python train.py --n_layer=11 --d_model=320 --n_experts=16 --experts_per_token=1 --d_expert=256 --d_shared_expert=0 --activation="silu" --moe_layers=[1, 2, 3, 4, 5, 6, 7, 8, 9, 10] --router_score="softmax" --normalize_top_k=false --routed_scale=5.53 --balance_loss=0.00242 --balance_bias=false --router_z_loss=0.001 --init_std_router=0.0154 --lr_router=0.000766 --n_head=10 --n_kv_head=2 --head_dim=32 --vocab_size=4096 --norm="rmsnorm" --norm_place="pre" --norm_eps=1e-05 --positions="rope" --rope_base=100000.0 --rope_fraction=1.0 --qk_norm=true --attn_scale=0.177 --tie_embeddings=false --parallel_block=false --init="normal" --init_std_qkv=0.0233 --init_std_o=0.0 --init_std_up=0.0233 --init_std_down=0.0 --optimizer="adamw" --lr=0.00163 --beta1=0.9 --beta2=0.95 --weight_decay=0.28 --lr_head=0.00663 --grad_clip=1.0 --warmup_steps=306 --schedule="wsd" --decay_fraction=0.887 --decay_shape="linear" --final_lr_fraction=0.1 --batch_tokens=65536 --seq_len=256 --doc_mask=false --train_tokens=247500000 --steps=3777 --dataset="wikipedia_en"
Below are experts of layer 3 (counted from 0) of a mixture-of-experts language model. Rows are named up (a neuron's input weights, with its number) and show model dimensions 160-319. Each number is 128 + 32 x the weight over its row's rms, rounded and kept within 0 to 255. Numbers have three digits each.
Before each expert's rows: a language model's description of what the expert responds to. This comes from a sample of Wikipedia text that the model never trained on.

# expert 9
What it handles: Periods, line breaks, table pipes and brackets, plus year-final digits such as 201-4 and dates in biographies.
up13:096126086114118139152067113140113155191135162087124121060146137141165168151133128148090113090139090138131089074132140141152153118111143141137077099114084089105140118068145138135117164122115163075121145087093163135160147146179091151112173057103147062137099139155133098151126110101081125167152128092124106113112082159182140086142102129074154103175194055150143109196104075085056123138145138119098118107119112164104092143119208121097160109074159132198077106128125170110097181208088166
up14:133088141187133135099148099131069109121141121144173199138092146119069147098095123124101175144108090147117138138166116171138127123138080161118096061171169095148173116172053160125137111136144072153104188136160110101117164149132124235092108166102037088142159109157112108079130180142120191121153152144137110174123139128149065167135128131117178128120095170150064097148102125160107159126150136110059157138184142091133137091117196080102138142157063065140159098093096124153130092070138087
up15:114122088090142109096127125157112093120109169113116051202083143133099112079168122129128092143139218134100088152156109166102128099126136142162170131140114070123126158090140094148154048144120081114183137126092097136081118133127156153109100127136179146159162091145107136168136128144141131116130124094130126102145117129150119207104135145144138130182146133115137157084130084104053079096159112170187094144120062183119160166092087170181151109124169153119188150169154201080147106121107152
up16:145126158139109149141102144115107077139120092101104109113073128157128123010078136174134107105117101068136150113152098132064115138134152138145170151075163095165125102128122104159185105161169124080142133184178111132069138109145125197143132144183092067125132111105136136194114177121102163095081099193154183135088116146165137104154111149122166134178064138109157157124118083121099167136117202119141146193133108109118117143100084103111130147103175166106213114077154121115112083112020147
up17:155101148111086153087103130141145134147127084137107163122128158116117085197076140171149123182159076157091147139092138057118127137127160114141101151135176135135045124154125090086149100147186136152125114127101092064121106076179159157074161159185097093191133158178130117069124153080116095160130141144078158184147127170157154141129198135187110133180082147080128142094120084069111134093108115118104155083138171133136140139087111056113125139171087163153163170134126140178141154120095150
up18:158105112108089181077118062149083122106082121145148117089149123131135117135159187126163149115112081134132134094176166088141129118168166056049116214151180134161065096149103114140136119114123128147141100114160136095198200134118125136138146178212128136188170118115170128124097083108094112110156122163103124114129110120144155140127140131128081120096190060177144148119132085119125102099114146129142077148117116131123189160182137150168104155154111160169147091148100163076142139182189089
up19:119095097103154152107149112120142103140119120144109154134077141103155119135140107098179172114143129114112188135143171076138117134129119145115148123146159065158072152128103082146085154143118106137127139154114108144112172122146095120076044129107118067144077146132128073117146102153148141195160107177103163119142131085140117150144126075172202144075106057130124136108131109145107163141105166106099100178133126154181151126136113163171130112130165195144126104089223106119133198072125125
up20:094152100101118099183134138120140128148128170149123108124101132172109098122171084172185149178103129076111121091143100166145139096117095074175145181190194127145197136107107123122145109166134122131137136133164135209118135176164120123127089137142122098122140058126111116109129097136095120013094163122149113077142155118126175152103140121121135149137134117092175140146094087144124137128158087141102110123075094150134137088118145082121094122162136191173134122096103196163124135150153127
up21:130117108123086086144110083123116122150117105109125162115182136151168135134150131153066137119137127131168158042130138159149149071119162137106104121072128053147115048106101130153051173022174174116096131159126129090102121140108082138051071112108129120123140140167189139111138132134086118160160122090132148116145059139165141120135140126148086139146149184115150117122067134134132105126184167129110154115158157117139057065155132079111164158214129110165097104165138178164106124137141117
up22:167165050127092118159102135178174127127117173179131105124078158176112094091134196124150069125139130121138155097111106141139142105143169080069092200102167152130120187117109135148157107138069165089149051075154155128120167107110148212154123109149131103176149128125146105119101111135135074141130085137061128080100160115147132109161146116159142158131173085097161101095152043148099161149082107091142167119066068157178129116091101118149143151148093202167145102133127119172130151182096142
up23:117147106112147153040137114242122111131091102128140114138052107166101068141092175115166114113125164158116176079074103151124117129205070031127115140089119052105144128125081119156174153098108149091172123144101146114109120154142111168109132139147117106202139140096112139134106149165132122113105108146150138124119100111117102126140131159091100142162162108084131086114152140143042130100137122124141142178178092125144120155133148122144146097107128139128135133151102195039121161143104176
up24:137144136083111098138122179194149144150171162097069123139038140123174063144153086144094120126086121130110090119124117127202100177094128115084113149168156136109089060107125139186114108190151152120121143180155124141085130100095131196116102138182104144154130120143071148154126129114116111114110115114161097156131190125143135114156167149119117147097147099090182145125135141145092102172149159091145162085045074140179145152122126202114152144133121151124154147123124168154118104159107165
up25:110125134128101080128143152131084127100130088114085108118125157154153138190156141143133082114120156149113141124153081136134143120150160129087134138149158083119125154120143116140103093064158176108118110145127137141170105116064125116124141126094191140140151107068139120157138081222162144116121130165153114123139133118113084122115135159140167080137118089094061078081091147095144135136180246156201112161138195161133142126083129151121164135131103118086108106124089240111138110113086104
up26:113078141167128187076122172148158150096164130131158108155124111152113118146164116166188163150119148134111163109162126118176157140123198140146164193205120152083127156130113121152130085153126158107141144119112090087110084174121139099166174094116172127080140104162137134113137090127124075151148186150061144139100070122155068100166150133127194184178153159177073093166114124203110080144092086089111151157101152171153095116146134136091115151125112097107119119163095127119138093146138134
up27:139126123078105135090153143153097062117137161128157132144144107125143181144162128138107086116133232116157106120139165074160141106154115123138113183115136142059137169061107170079172092129129134168169105233150132077134102143133115093143148144139130083110138111133163135167146179138164138134036142125161136089152146124126164148148086129123084155072096171150176133163140145106102080133126140144137123123103126139141078085163172155166118110145104099174115132141101154162149111140143177
up28:120120132073117197074128151127101124143108150113108118131101129153093141201143139197138125141199159112115180086135122130106128094099131111137104120189155167138128067059099079135160100231152134174148169158123119091135220227068118199087139119157136113064173110114102128134127159149150127101141167186125040100107155125104113128125152141144114124144199115090159129144144125086055120110130157160134183115133130100148091132088166124105149143129113104142138156115072076159082212171150125
up29:122094111208109116142120158097126120124140091106078156119150125133167116255152108174116163151149156173113120155109127078194134151134118140108142124160180164136167116119109121185170109127152078159097121157183115124129121099141121158181205095087176117170137108148114133051141132144151152149167150141127118089120098137175086162172109137159148079144147159150107112134071137173117130124104083138087147165074145163175140169124120124084093116120142152127099136078121132182125162085119128
up30:106029104157034129192115067132168129133131103071107108111099107132110150161139194108137113131131119131132108103105134124084148165177154178110108099129138153081106143137132161130112077139119115119118137109086134096149083148156135158034105069124126105154116218122156094095117101121154099083127202237130117063117091151126071148139143138131099083233158195091127101126164103099085108123187088096127132119123142107135117118109182107108143141101120065143145101121135084145136126086143090
up31:156131168128119110101079158148106149124168082120122135138068124168172149207132118158190097103111150113112092092153121090148154120136149166160143183133048098077150126103154182123152120125124119128098145123084097047109147141150082166151116093145165131118097147200124133149124157120117136079101159093129110166183120108105204163121145166087151123114038140151144114104114092138136091181142114071096098076085085176120171157080155080139097103136129156167105155094134130089121134139059153
up32:180132105130108115083174136169110165164136082142103189142144174120167113138118121163112189113120153182129186110137160090156142119094140088099131113089134127095125177141118120133085166125162104145150117177111181127176085137132116147186159181133167081155129087178139145096128144081155123179111137170130128122151176088186122182101098122195122097113099112152168126127116091103157155168117191124181105122135088108206157057124102199171178138164094214103148164115152137198110140136083157
up33:169062157124111169120133178191139117155146064114114166131074131149155108154180139115142136095084130185151124135088138038114118166169121119140130149090120113047165169138103170165061145164180135136153062142117097097142173123151075141123176179101136136135136094140125150161103180052092100109165169160111081149148142108125186140138136088121148175119102161154057152121128142098098109113076122092148135048124096107127156135140140096132117088158149148147168156098157089123148059162089128
up34:098173110082135135122200108101110078142130093124095156120089145150106146158135124082163107103131119086126213035143150153185082155148114118122111133084155111192115169091088180096184088153122158038139102162119157055143122096115105158099105067147129097130149108105138124144162168116182138142116136130118186113136093102105062140088146116146091151172108188163132099151115153116141048136131134123087168124175115153141149148123150111122114117143131093160137115138098120158108137142102125
up35:130177122127125061137161102077085125119114129143115152122186106104104120147093125126087151147166114084120110158167117160128142136129122116161118141135172083077114191106123134124088184149118108189126122152092118094123151119141133146172168141084080094151115143121155067123134208139099174064140144116091142086097126092151135160142113081125166114215162185089098097081092116148086083061104142177141141141130107147061137123094096087127102135152127115132184132076128160090157115096119159
up36:122173153154139080112106138085144099146090099110067171143050106137127111128130169160175080170137151065121180110121096110127124074081137131104105100147144082120126169095076130143172122150089114144133184132147066131120066112110099183125110130074162096144051202105071098152136192123125137095127063097109095102143136115099130097139118131087147133090128116046125119121111129122120116066093182119201145144133099142165132142129095170156094115087143153112145141116139136099085098090108106
up37:129135092126092099148169104162129080118090111125127112169093146111111131176159178151081102138088131129114145096127144124159181101145165122096095160101175112138144175121083152156244147184137183162136109137093153122124127112077158128155122144153135066130171053077088107134111159192078148083122117173108170132116093080078104144117143130119096145119139127140144106099153050131165073182152098150124140163084132100066108099111169123155104123126137146171078103122096153094172133124133140
up38:164128114105190110115202098163098149143182162112127129114141164163098091111118125135125191109066132140139150143167141143181116098128119108058158122104112106122091143171145150074125123178155134135149173092166104090105122052122105137094073153103127110133110121175109117110122098091130084071104125110124156090166106145154084133118071124184191129122143156143159165121175157112099085200119133102181060081104102141162149095125161172095200109128151119074165105085063087125152109132091137
up39:075057141157098126122164185142137105132193091149126189152139120089100111156155093117101123101117132155122203084089103073164088142147129130093144155100067128123112176138152152154061127170138078106173101107155114069108117162115109139171106174152193097061153136107094115091130092082118103085171107156101122090130118164091137187101130134105141082111149094125163118105098134118098180140049144175096140130098081176114167079126123109131148142122123155163103125086060138131092159191161110

# expert 1
What it handles: Middle and end pieces of non-English names and words, especially South Asian, Slavic and German, such as -ić, -istan, Jahrh-und-ert.
up0:094119135106107087095109125159181111106132122064145095135157106140093111136158156083091137125137147095140124065106131063129119095092173077133150098077085102176181147132140213108128149093134100120132105126093154100140141106127136148133148148088134088049159074157143068145117104121159169159168107136140104167107168080149079154135091139090158138102124152082089123127164150109101134146111208136193121089146150102117162122100120117154230154092086160144136183106145134081138126194109141
up1:162143110151135134114107169121132155118121065116123062074093140133098163147112181162176125171121112132102180071156163152115077144228157108145124096146099132138136141118162117153106126129094152081142140116127168112128160076092123147157123114230137107128140091101115130101080136161168119110118139150081107074126099102074131163156115116124114147146101101128149077125132075151056069169146073124166120137120126160170143105126104127170116086140139177143104107066122152126092135132103151
up2:096127109120121108127168084116093097148160068108112179185132175104159138130063071191135135140132075101105168086156072115079080129127116102095131109120156096159181163139143098128105132139138067126132126123134120113160189138107139143167111113173148084151128139063152096114142115142111059090143133153150127039141141157131122094096124067102103183122131136130097160118083173080090139110149137121111148147106099164108201087127062132102181113099168110154182080160103045166170097119142175
up3:106153094172156067112149156131168102102135121087102072166098131101102163091161110107119104186131130109135090165089117137132102108128141127146111048079128150134100153166146072129156117114163107085156188115102167139127159092127089120120222149151124107110122178209127150123104142048114114153122198087180117074124089110123119126063105117154138113123121189090197106123116156094088073143131165161122143098120096157155157114156117126187170151052138139123144169120157220149159149106114154
up4:163147054138105036123111182036053122212102126135060123104074073178115047141060118110083106104101173174125089134105106087119126144138116123076104116114092140069119138161149165121120079125135164147151154120141111155124079090092086121137146126128128108138176128103083173152130111137155153152114129090129126153132064138113131154138147185067145111132180120102150140150120151107110121143125091101122166206171107184098128107135092151143119142117085099088203118197129097134112117098115161
up5:096190152165068040129159154130159101094076132128146109146119079185156088175225141107154122213108098142141128062129100149180142129174079144086137182142120151141158100095159137155062110148072151133129169185132076091103112116126163122133112169114190115144121166090202073115115171144111143141088082152119104099149082123127092178144107122137128089151122160107169099069131177158159109134144102137151066173130117132134138074074164123153167151152144215130187123156115127096148127119116055
up6:060118073123117122104167132087109192125179111080104136098163119098066131137152122143133128189112116135114108173061094124186118117126123098174109072133121101131117167190154172150146199141138159118138131097125080140118104096127119123167132167076128097072132157113090143107152137124113139151123151175106118133128139134061169083111059158148119113094153142118198157181109190085140080124128142090130118114159161134050140119092170129183106104116142102159187147084087154133161160132119132
up7:126091084071110154147173115143144140089130128191134088180106157160126090111124117106123113115142133121140133125155141117175088092140188144070123140110106110066114189115118095108140134149123134177134163159158142127083177075080209119116096108135084012070151180196082109115105090116071130139086117148142132151157072174162123170115136142161142112095115113101018084108117129107165121121114135136123133101109166138175126133128133101153115164143088095127164124162058215159141188161110134
up8:109085118128186163123132107136107165164093081219170133145152076198143174140185175130130132157094052129138118091134118193078103105088075158120199164200156117051132121172126161125154095129106127188148163179125162093076085136124127137154132144160158158139167081060107137159130121125053084057125078187136180070122109144079116103136164151078137108103129096073113137149074132121103127119162114119136088113109135116137069084140176120105130109159136129129108186122131091146111137153117161
up9:113138103141138102206126155138141197131098146076118140152102149157155061118160096126123133061078165077172137124157110110130132061109153084144108121100098114138101101111117136186149069127110179059129078146141123137196148084175145162122134154131176144136067187162157170130141168122103132117162122152095160073110119145216159129116155136147179141158093081097185192070120117201189071113142165132186144112135117126096102175119119136142142144087149117170081182163157152116144193178108122
up10:100150126094078114158164165136180133098158108192101109086126101125131116102107131114131160124149102119118159140114163170145193177083204131068124162118151139138170188105115095074132101178089119163120077138118112119078133078188103137151077148153144107189165128093116131085137170088089150147085121133185112091145052103115180106141148100102119115121245137086159135095132143123098096155113099063102105075072121150116157106135066132136142103144162133110154150164099133147119125129101161
up11:044101120133114129125167127102098143097125131198131073099128100152006103152194053209133130124079090147171117164117131138127157201132155130081120115152115076150132194127130182170156142163121170137115117138155078153127184113154104094172103163110178139110135120110122181122123176191165101117095130143172113125136175114115165132097142107167137085103127122134121138112149096157097117136155105036096098095173150180096178169132144122149186130144086148082158078122140116169124093123076128
up12:037092118128114041141094148108127140116146064116122082135167137195097172145133161140081172147104104077130135121126145069192071126189177176146087138079150133156129114201087171138108141124092150093132063183100148107125141147048208171063112140147139128128191149082122143127145136096136091124148154144117096134146082140162131121146052084172139126143113120100106129156167152107132120186114065117182142129164206121163128086114106092147182118173100157121146144145085153138165119180113127
up13:143123086150111176090132125158184100133171121110089062112107058143156152150126163123118122161181103157068092082165138207125079170114219169103110133122101116111143131121122162167105142154132115182122103143105156163100096126132101139109140125180145149103136108160119120132135083140165151101086154087117099096118088139134142120147086166097146133143169126113128130151141120042084147147093109167138144148073120172156120100137124086118166122100116129153086117154172170115107175194111185
up14:080101125107125131099113117163075115113128189105155156207120226191032135128078090135116134100100125128114182167135079119184147085128086109118115128124111109100135148097078191137135175157143148069055199151159116100090138157123119181103127120088088112103152067115105105095095173122129165143100163161202124140149123164147131131110099125088154169168119153147103136168100113100099135073154125131161143098135173110112151098126144153123144132088087110099180116147123143117117085127124150
up15:049095111162156119080088174152177087199077116100129135147139129107101118137207108109136087206143116150093123122125099182148129075117088194162108117163142085162130144129122068082150114146144122045105098091126067137074162137138172150141141132154145122141090116146112155175141165068110129145135126096119108105117099094165101190103151120132130135132130167088120130091145160054087079103125085146163130163121115145052125113079110156224133115150128148124136166137144188139159115148139126
up16:180113162123132048112112202083162104122150086116147134131111124160130104134067091146084110121130119095148107073122078093057114120119132126141124169196073081136161186143117105149136164141127092101133186162148166154173115123187137146140171115126125123150175157153145181115090138184152169108068057136115177140102160131125103104122126160111127095111105124051101156137135127106129116126115236105128115151126114196143132132121102120078133124115104142124092132105187080114123106110117102
up17:136146101116112185114119118165157113153116105089088110129125136095129063100111113190144129199118100139116130132106118076132112108135143146172120063117117180142095116114138063140159136141118182133100139136090080174165109164131143123131132120152144185167124200117112108059089133106125101159112121147112118161131164141098174072105086149232150140146070133126093207157134119077104127074132130134143098091166198142118171075082166123111150076170112215160106189135114091110132099130139143
up18:119094111103119153090134095123129111169094082206131156079154102107117133071137185144138169084150119160127114087125200108163124137149121033071124114126105139184111145150095146167111105142107104157132138066155117122169128148113117187106125198166173143143135130098146112147087171092158123105109134173136146111123099164127119146135082126077121153096142144184081127135141086091135084078138100131126041133103084109164186136153111158150150122161110140127124091129074155114179121165129132
up19:132058130130056169121143075139198115139145162078091186125093173119105117180146073073148175116133086166097144067117137115125103116152123079058103144144117089161084222048114102172096116138110143097129108128133145113112216122189104142113110124144099094140060187165137146195128163131088112127089123151140128099170097089176140163106135044151205181109155068081127119086126164130103180105141135115111099154126161132106148108072120174187169130120184164112156145091122115140133150104145101
up20:079152126136116081111138118062161142145088133149123177053139058197146137116150128119162129193089124108132150113150120131126151113120119139087169125118177134114179147139088157109149149170103098133128127157139102143063105171161129153087074164111122120136168053111144116122111204094095114128122092078145106076163047114133134111132160130129112093159105116073177125107098131147129110133154092132109128171098142135131178097139184127150112114208127161108201132125141117175103119097118115
up21:099167184114135087037100094128149110122127163144159113142172211151113130093100130132081101150074161144126191093115116139101116124110117121056101155100147132092129121064139118112090117081190147060149137127103191081053098160138149093121113103155096128118081160101108125117147182214085096124187124093157212180139106110080108077133143142102133096167125107085163118162119124160116076112159155135130106115116076152129081104093123102170097164125139108151137103125104167122110132122136124
up22:181163119126106164115113135129185102138153119162145096112075136101114102156111179137139101072160036116140155058128059097124165143178179088050101184133107143141140135155123187131116083125048131091175093104144140108190137127127205222123105167138134099110124119073091096104123095135104133120118074162134159112117155134142138123159162133099133161103182104084169131121149131131102128128076093099161127143069093170140144138086099100096177144106155169186132122112135094163125117179105114
up23:184149068137138178054094127176134145105137090138110111138141137140108072142116147127124142123128121157140183093088135094113153126231084064099141114130121106125175085137109098146115123093113151132169175160125089156173113170108188120136180110101066153166099097083117166081110138125107147085130063130159181162132197132104106128131108151130107131145170144104089121109142164102101122126125112106115108149172102115100137151150149092133135095135147144144161139158092114112170146118151142
up24:116059112150150061068109182101111160182097126170138085123083119127142152101112074098098149079171116166102150104129099160156059100106112156125207130178070165117146166109096139158129126174147143095085178121135102089110149115129067106121148118113107101066156123134118100089159138099116128057156155150127083132135142146112109126122083137192115102100131110099106140121106121084064117152064087156129170090139088115175127171106131122091168110152134130174138146109105107134121110124116192
up25:101133109195089102126158131142077080142176132160124175112109177123165112151121160126163101158100119086109133104147133122125107115104165089115121164117105049134160162105147086119156078107142163126132139107102100198152131092047168130153173149104156152136145130042122069166160123179162108111144103134153132061120156108109105103138117101129148090088118115122120083088097162106111140154152164117185123171155128172093126062139117164175125077149116120123094163197091165155142097130020100
up26:148127112178147223126127176114184081151187136145141146161118151121117068159143099101141150168149159159106129116139101182152129157123129150124153163141118150085150148141145128135134057132082141062195089120111120134146146189153199087148170117187183130071151183210140091136098170108057077143169165096083155108116156130185104128147146156085151211133156132164094135132140163161051107145064058114076136151119112183137101159143082107109129111123141124132110165154094113150172126156122196

# expert 12
What it handles: Line breaks ending list items or paragraphs, plus in, of, by and sentence-initial In, with some inner name pieces such as Dup-on-chel.
up0:121155106103051096095174085136113104138116154145123133091125084136092078123100140148081155163155168081150154146094105112122121106128126129118124156130092102090152111110121215110145090087134180176140218082128121150073117090130172135089138153075074104102132110115109055135124052145172181152167203119105091137111133114136092084099171170108189071124138214132149142131103148172082140116204203128136127132183124130170130145115123098154171114111123099172121138159120175080133115144106107
up1:123134128196126164094147160102167136128139074132114133116103158127087119098125131137149117098111086152116152157125186118189101131167144084175115040116107105086057129104156112151125140118159212111141131110127115147125145136166116125180076115168135097155126104074134077183114108205087102151118129122090133052105099080091145141108131162145092158171184102179116099136181107147105052146095092123151114102128123086114108113097101157158166131119149111136110132136136155090089127131209159
up2:118068103067129106134120058150121098131053131120133159139129117135119171096129129165130141135070123110118184121115135105125129152149128098144141081156177123122159117103140109141131176104127182146153133172071110103194141171103108133145120136191126152139147134080151131145175128185078135098115125156074127033106145131152138169127156105175101127134175138081106115130125134105048108090125059166128198083087155184162143124123125149141145140100132128164169137107079122128167074102147176
up3:093136097155145072101163114132149042181181119081090091164154157145105168128140089166059091144103149183125201101152086159107129084099125145090158092113171120114102241130147079138168156106144115119144159151131138117086115113149109149155170121173108139108153111106136124140124155083070164136109140093146120094127079116113129102094122104111178106136139202111111122141116104120091159099172108109097181033074140150179132122166099106166158143089097147126128211107091180127159092123123103
up4:103166089133066030122084194120099134183143067116059122123076172149118107148108128161079149104140158102116127130141134122142135128144174122094090115087150155115106178157147159119090129132112189194102162121130152120100080083141113120144128110098092117097230137066104090160109122131185119133170117126105160120105118138170106168116108211025104167121192181106178153138145169082132127135160134099142125135174117151125103111089070143096158161147116139133161098110111110166091126123164132
up5:066139149108070067158138149121116124115083136151154124160036108131127115160106120110115129195115170119134130067176090163136109092178099136075128114156159144153175071144088172123097153148100147127073131094132106125149120120107181111111160106060107139173121104116151118090141143202141127100106077129080119103109128106157089136089140156117100132131137120123144148105116150113234125095143164086138105149128121127088129089073142184101077111112112147118166149140140129110140145147161100
up6:133116090106155103106186102096101136156133111137157100120181146141121161182136153180151108163162161142081172173119106120159132092109106076099122165153249116079105165164113136101141166162121149142149085145151082164074072103149103150100141089202121186149158139151117095079150135123158143169170104138100120122086126191152155166150115161055128094129143126115122161122099160089080091057078046119161128096154133177138094109124147129113071144088157139131148122126154211159181107106116189
up7:129094103088128112157160132139093124196170144158201115117070147126080069101140170136170078153141120117165125135133116094255168136161132127110101074151138107126143184105164149102118165149170183120110157094126163185100160057121118106102107108173097154085124129130098083157093140058142151154121123157155137191174133151161157177121144141205167165079147094142192159120173154096157133129078145112120109171111120119110161141066140136132120087163093178152174141139082183144137148193101135
up8:179167113149147212111165114149155151164096140136175140172101099133098112150155127118114113125141111154159143140085134198126133075158089128111146153181170142116107174105146096175063117107108137194128194122138157132072156065092143199074096149139167144172156107142161128154136129083041086124117098112122153060138090144128141120164157081130100132125130089107067222115097134121126124134134119152157031127075167099171123110162128136148095109163104142131139163128074147114139173119144165
up9:100102138165106142191095125142112167134030099117138200154098119188102125155177132108112112102074172101169109144115127142151125092136149129085158148142103140173113047144069108163114078111110151119132109190154120171142164157096157156124107160082127138158077130104120094090169151116119121115132179064089113123149203129183135126053098147144187165140163156137159130074114145155169160149152136215126109114162129137088099085088138065139117149139064118129101113089073156092110098163180127
up10:118131111111170152120134126175114117195124214133065070174146167121136116057185162165104185110054163150135147141147128176152132111162131074165145181116143161136141167071152109111091142149115147150116118180183086118128160147191135150134156141157148127137165127137116080162137090138101169115133057173126146079148104161186156097144106146149130124145108114104127091132156157102128094109136168102109137129150119134101135119116079134115165185115112153159117129162096116134119178164084083
up11:097102154141097181111141136125102164129189131138160080104225112127095083165099084149125101086056126164186111151098087122134151145152117185080146077219129062099141183142140184117100117137194117153132134123123153168086114081156117147122118167145156163092131121130085182129122129117127097095155111151110147163114133109132200097128140161115159115127127110179088129103142111126072154172147219039158127131119146134108162140127113113081133141113092111131127120116122133143096183107023176
up12:124088139084090087142081136140154134142186126185166088122117154155110089133156140176103152116122198093148146123162148051173108147137136131098087123078117142126085088150112171076077160062195200158111122141093108130148096118075150132159140154175199153123164121115163169162161106119102057136110176162085128141124172148102071154132005094168055108142131111102145148118153119169123124152119095094175142112135150111151137071148136078167139150171089130090178117123081072158112144140111122
up13:094209113122083119113141088191133069164140085135098063075072060139134185167121152154164083135100056153138154131179140138156159152117193098133114135175091082101106133170129128174093155165128103082097130098095131099141140148087133144119099104145161128128125082155116101130177157066084158135102162040075106151109124180173126085133091189091110091131146050105121129120162110124079099153118082164172140141157168193129096149143124129152111083104119145198087130090049172152116125126122195
up14:139092103137166112099128127140092127157149169106169141130148166090093121121105125101119156152125086156093128160187165146181119100158101138090132135133179115168139133135065214178132117186164119172112153120153109103099159133125115163094142091114090190177157097133100121080129134175137164132106132112182138211139136124157136135109148127038170122090100171181054119142115118109117106163145166139111162097123146092159183112138138093090117124113068074126157114061096121162143054106108088
up15:100100088142137098099077132128142134111106143133097093172111160147124141143161123168131130142150167139074118133155115150132119068143142169116123139181083115147158170130067132113143107138147091026141147087120109096129123112103169109153172149106173073158127107136090105149162142185180113142185151033068157055145130132148067166092082151141134119140130134135102090087124124107097074119130131167141072115127128160105104162141078155130144067130115143126153137145157208165141089096167159
up16:172072145143079156146153104073140108132140124135118091129140147159140071084132116106039159141068148089145176055166117131099117148136137153148193121141133093112122207117098085143138164146136156160200170148163135103154137132125109176139131039139114089167119124135126146144080181157117213142071098137114157125126131150123114162148150211109145094117114131171109161132106105117152127127132223105077107104138104180157142128114101108156150069143138124164179181141143137134146107146116110
up17:139109163147094164099080127106197114110115149162101123152147144103113093129188153163111151191118084155101127131087138123120123137154152120104129096132126187144143147108103125135131128134165188165147143119125090129158129148145133157047154129204112150105122093164128149111111098152107084091090128192103135141125166099098087159134108118184090080150115143038078128149116106105099127100151140162094156061147167120128165138067140122137152143109102141114126154142068150116183139193198171
up18:164102103071127139073091091166119084148089082150166126097146123116089105092174198193160134088158123116140138073186158107169111094145155090086114150204158105142093140150115172110129097149150125183134107094120167114181160162119076179152153177163167130134102103113167106135127107140144137125098103194085144110114144141150174145158143127132150173107199107132129093142145111110153107083117109118145090115081079170112191140126064164147092146159104134152125088162091198145146160153127188
up19:150089144152096164144137110117141119081141195165162207126100185133120155199098123086161141112122060138105162118116146078124141155180145121118145104148147105142086179103149123114129113165083130127157115162126115100124181117208095207126141165102160096145144139151125131167140133127088141173071155203168150114140177102112156093168126074149145203088118067113164121070137128148105162150098148076073130119138123136160143122120133173188106109130161187145134099119164101099173182068113117
up20:092124150097163101122160113092119121155090181091068144092124082159117087131119096151120117132117187104136109116138098188091106098088087119136121152163155102155112139115042124118134149098123143158051161129133122185048157196130181109122153095086144098152160083115138087107133151086034102092156112079108108072109099141167113113131144113100122117148117124076148134151078102133151125123196034163089086147097073168097138147137227109118088117172110155132153150102117163109117166101141114
up21:130148061135100142025142098114175097150130103112114124179179176203114081118131167184097154139140129131116090096130134122128151098160163096146093161111208064135150129119113148156069068107144123120149086133111169106114158106112139127120088105122131088126078141139126112103142146178136143110135138110106141135115099114139170108134142141165135134146119147105133111153155134221097098093160143143118109112082089095148102103161128124191157119174143113195124168133079150117109131148126106
up22:170146074137113156095074133164164112135157113213176132101131159149148078115119159155142100087117095111163138124111132144165172114178161081063108125150129075150086147143159149161077139134048104107174142116121131094138161127124162206148100128115114103147132101106116084109093136113147080186091066158080140084122188137130139130159136116176121148077179111129145109111126090147098122146031093123147140134071096165133138102056096118176129157163136146158130082080105098151114117145114131
up23:150154135123116176072133147208131082132123089099158137131111169138094048133185168132170135172141089168115176068111066099086170124190129054140139136148138078109148088158123150124169150136119138114120142141145138133147127130116118170159130133149110107185154136115104146110135157137116161129102133150143178141150167074121121111135104146124119156105157111113129106042103148113072144095155117095134141188115092119134170135114188147186126140137125112140147174141096127105159152163155146
up24:097101208112165096110094153121110184157129109170117116073105125121135130151086112122141079127138130076125137153132086145135111099115136131121164106162115121142184133135094159173151102190144149134118176066126120140013132121146132130041151114112072115098091130085111150134149083132087116072170131161124138101142146118140100099121136163130118115141236088075094135121138205136158117143148074078178098078116171111115136133130159145123132133185122149175237145121106161189136172149126141
up25:113109128120109081121183172092081102118187147132119160146087176176180081196182148203088079116142159070081158129123104175118115106114131129116116115152121044057140152095111137143080076104138144112143089098118138162151133089050101105134128152145164109159185089113118116113129133232181139143140102103134080102123141107146148143135102125132161084111127146142112051067045130096096131157150166205167132071165138151088182100157154147138135123108103131104108113156156207119152159094104124
up26:125166168110172201109133176166145102142161106125107121124121161131175135087125132090118150179108108155120148085152115175137103153136176143195152138147156128116147149119146112130126122150142129124155072146104162123107195169175158147137111081177095136065154149172095096193080113114093114113092138135095137119106115147157113134180119149164168151119148160146026089154122082200103145139081111138063106161112127112146102118116074121121114163137109114196127152125128121156122096193131138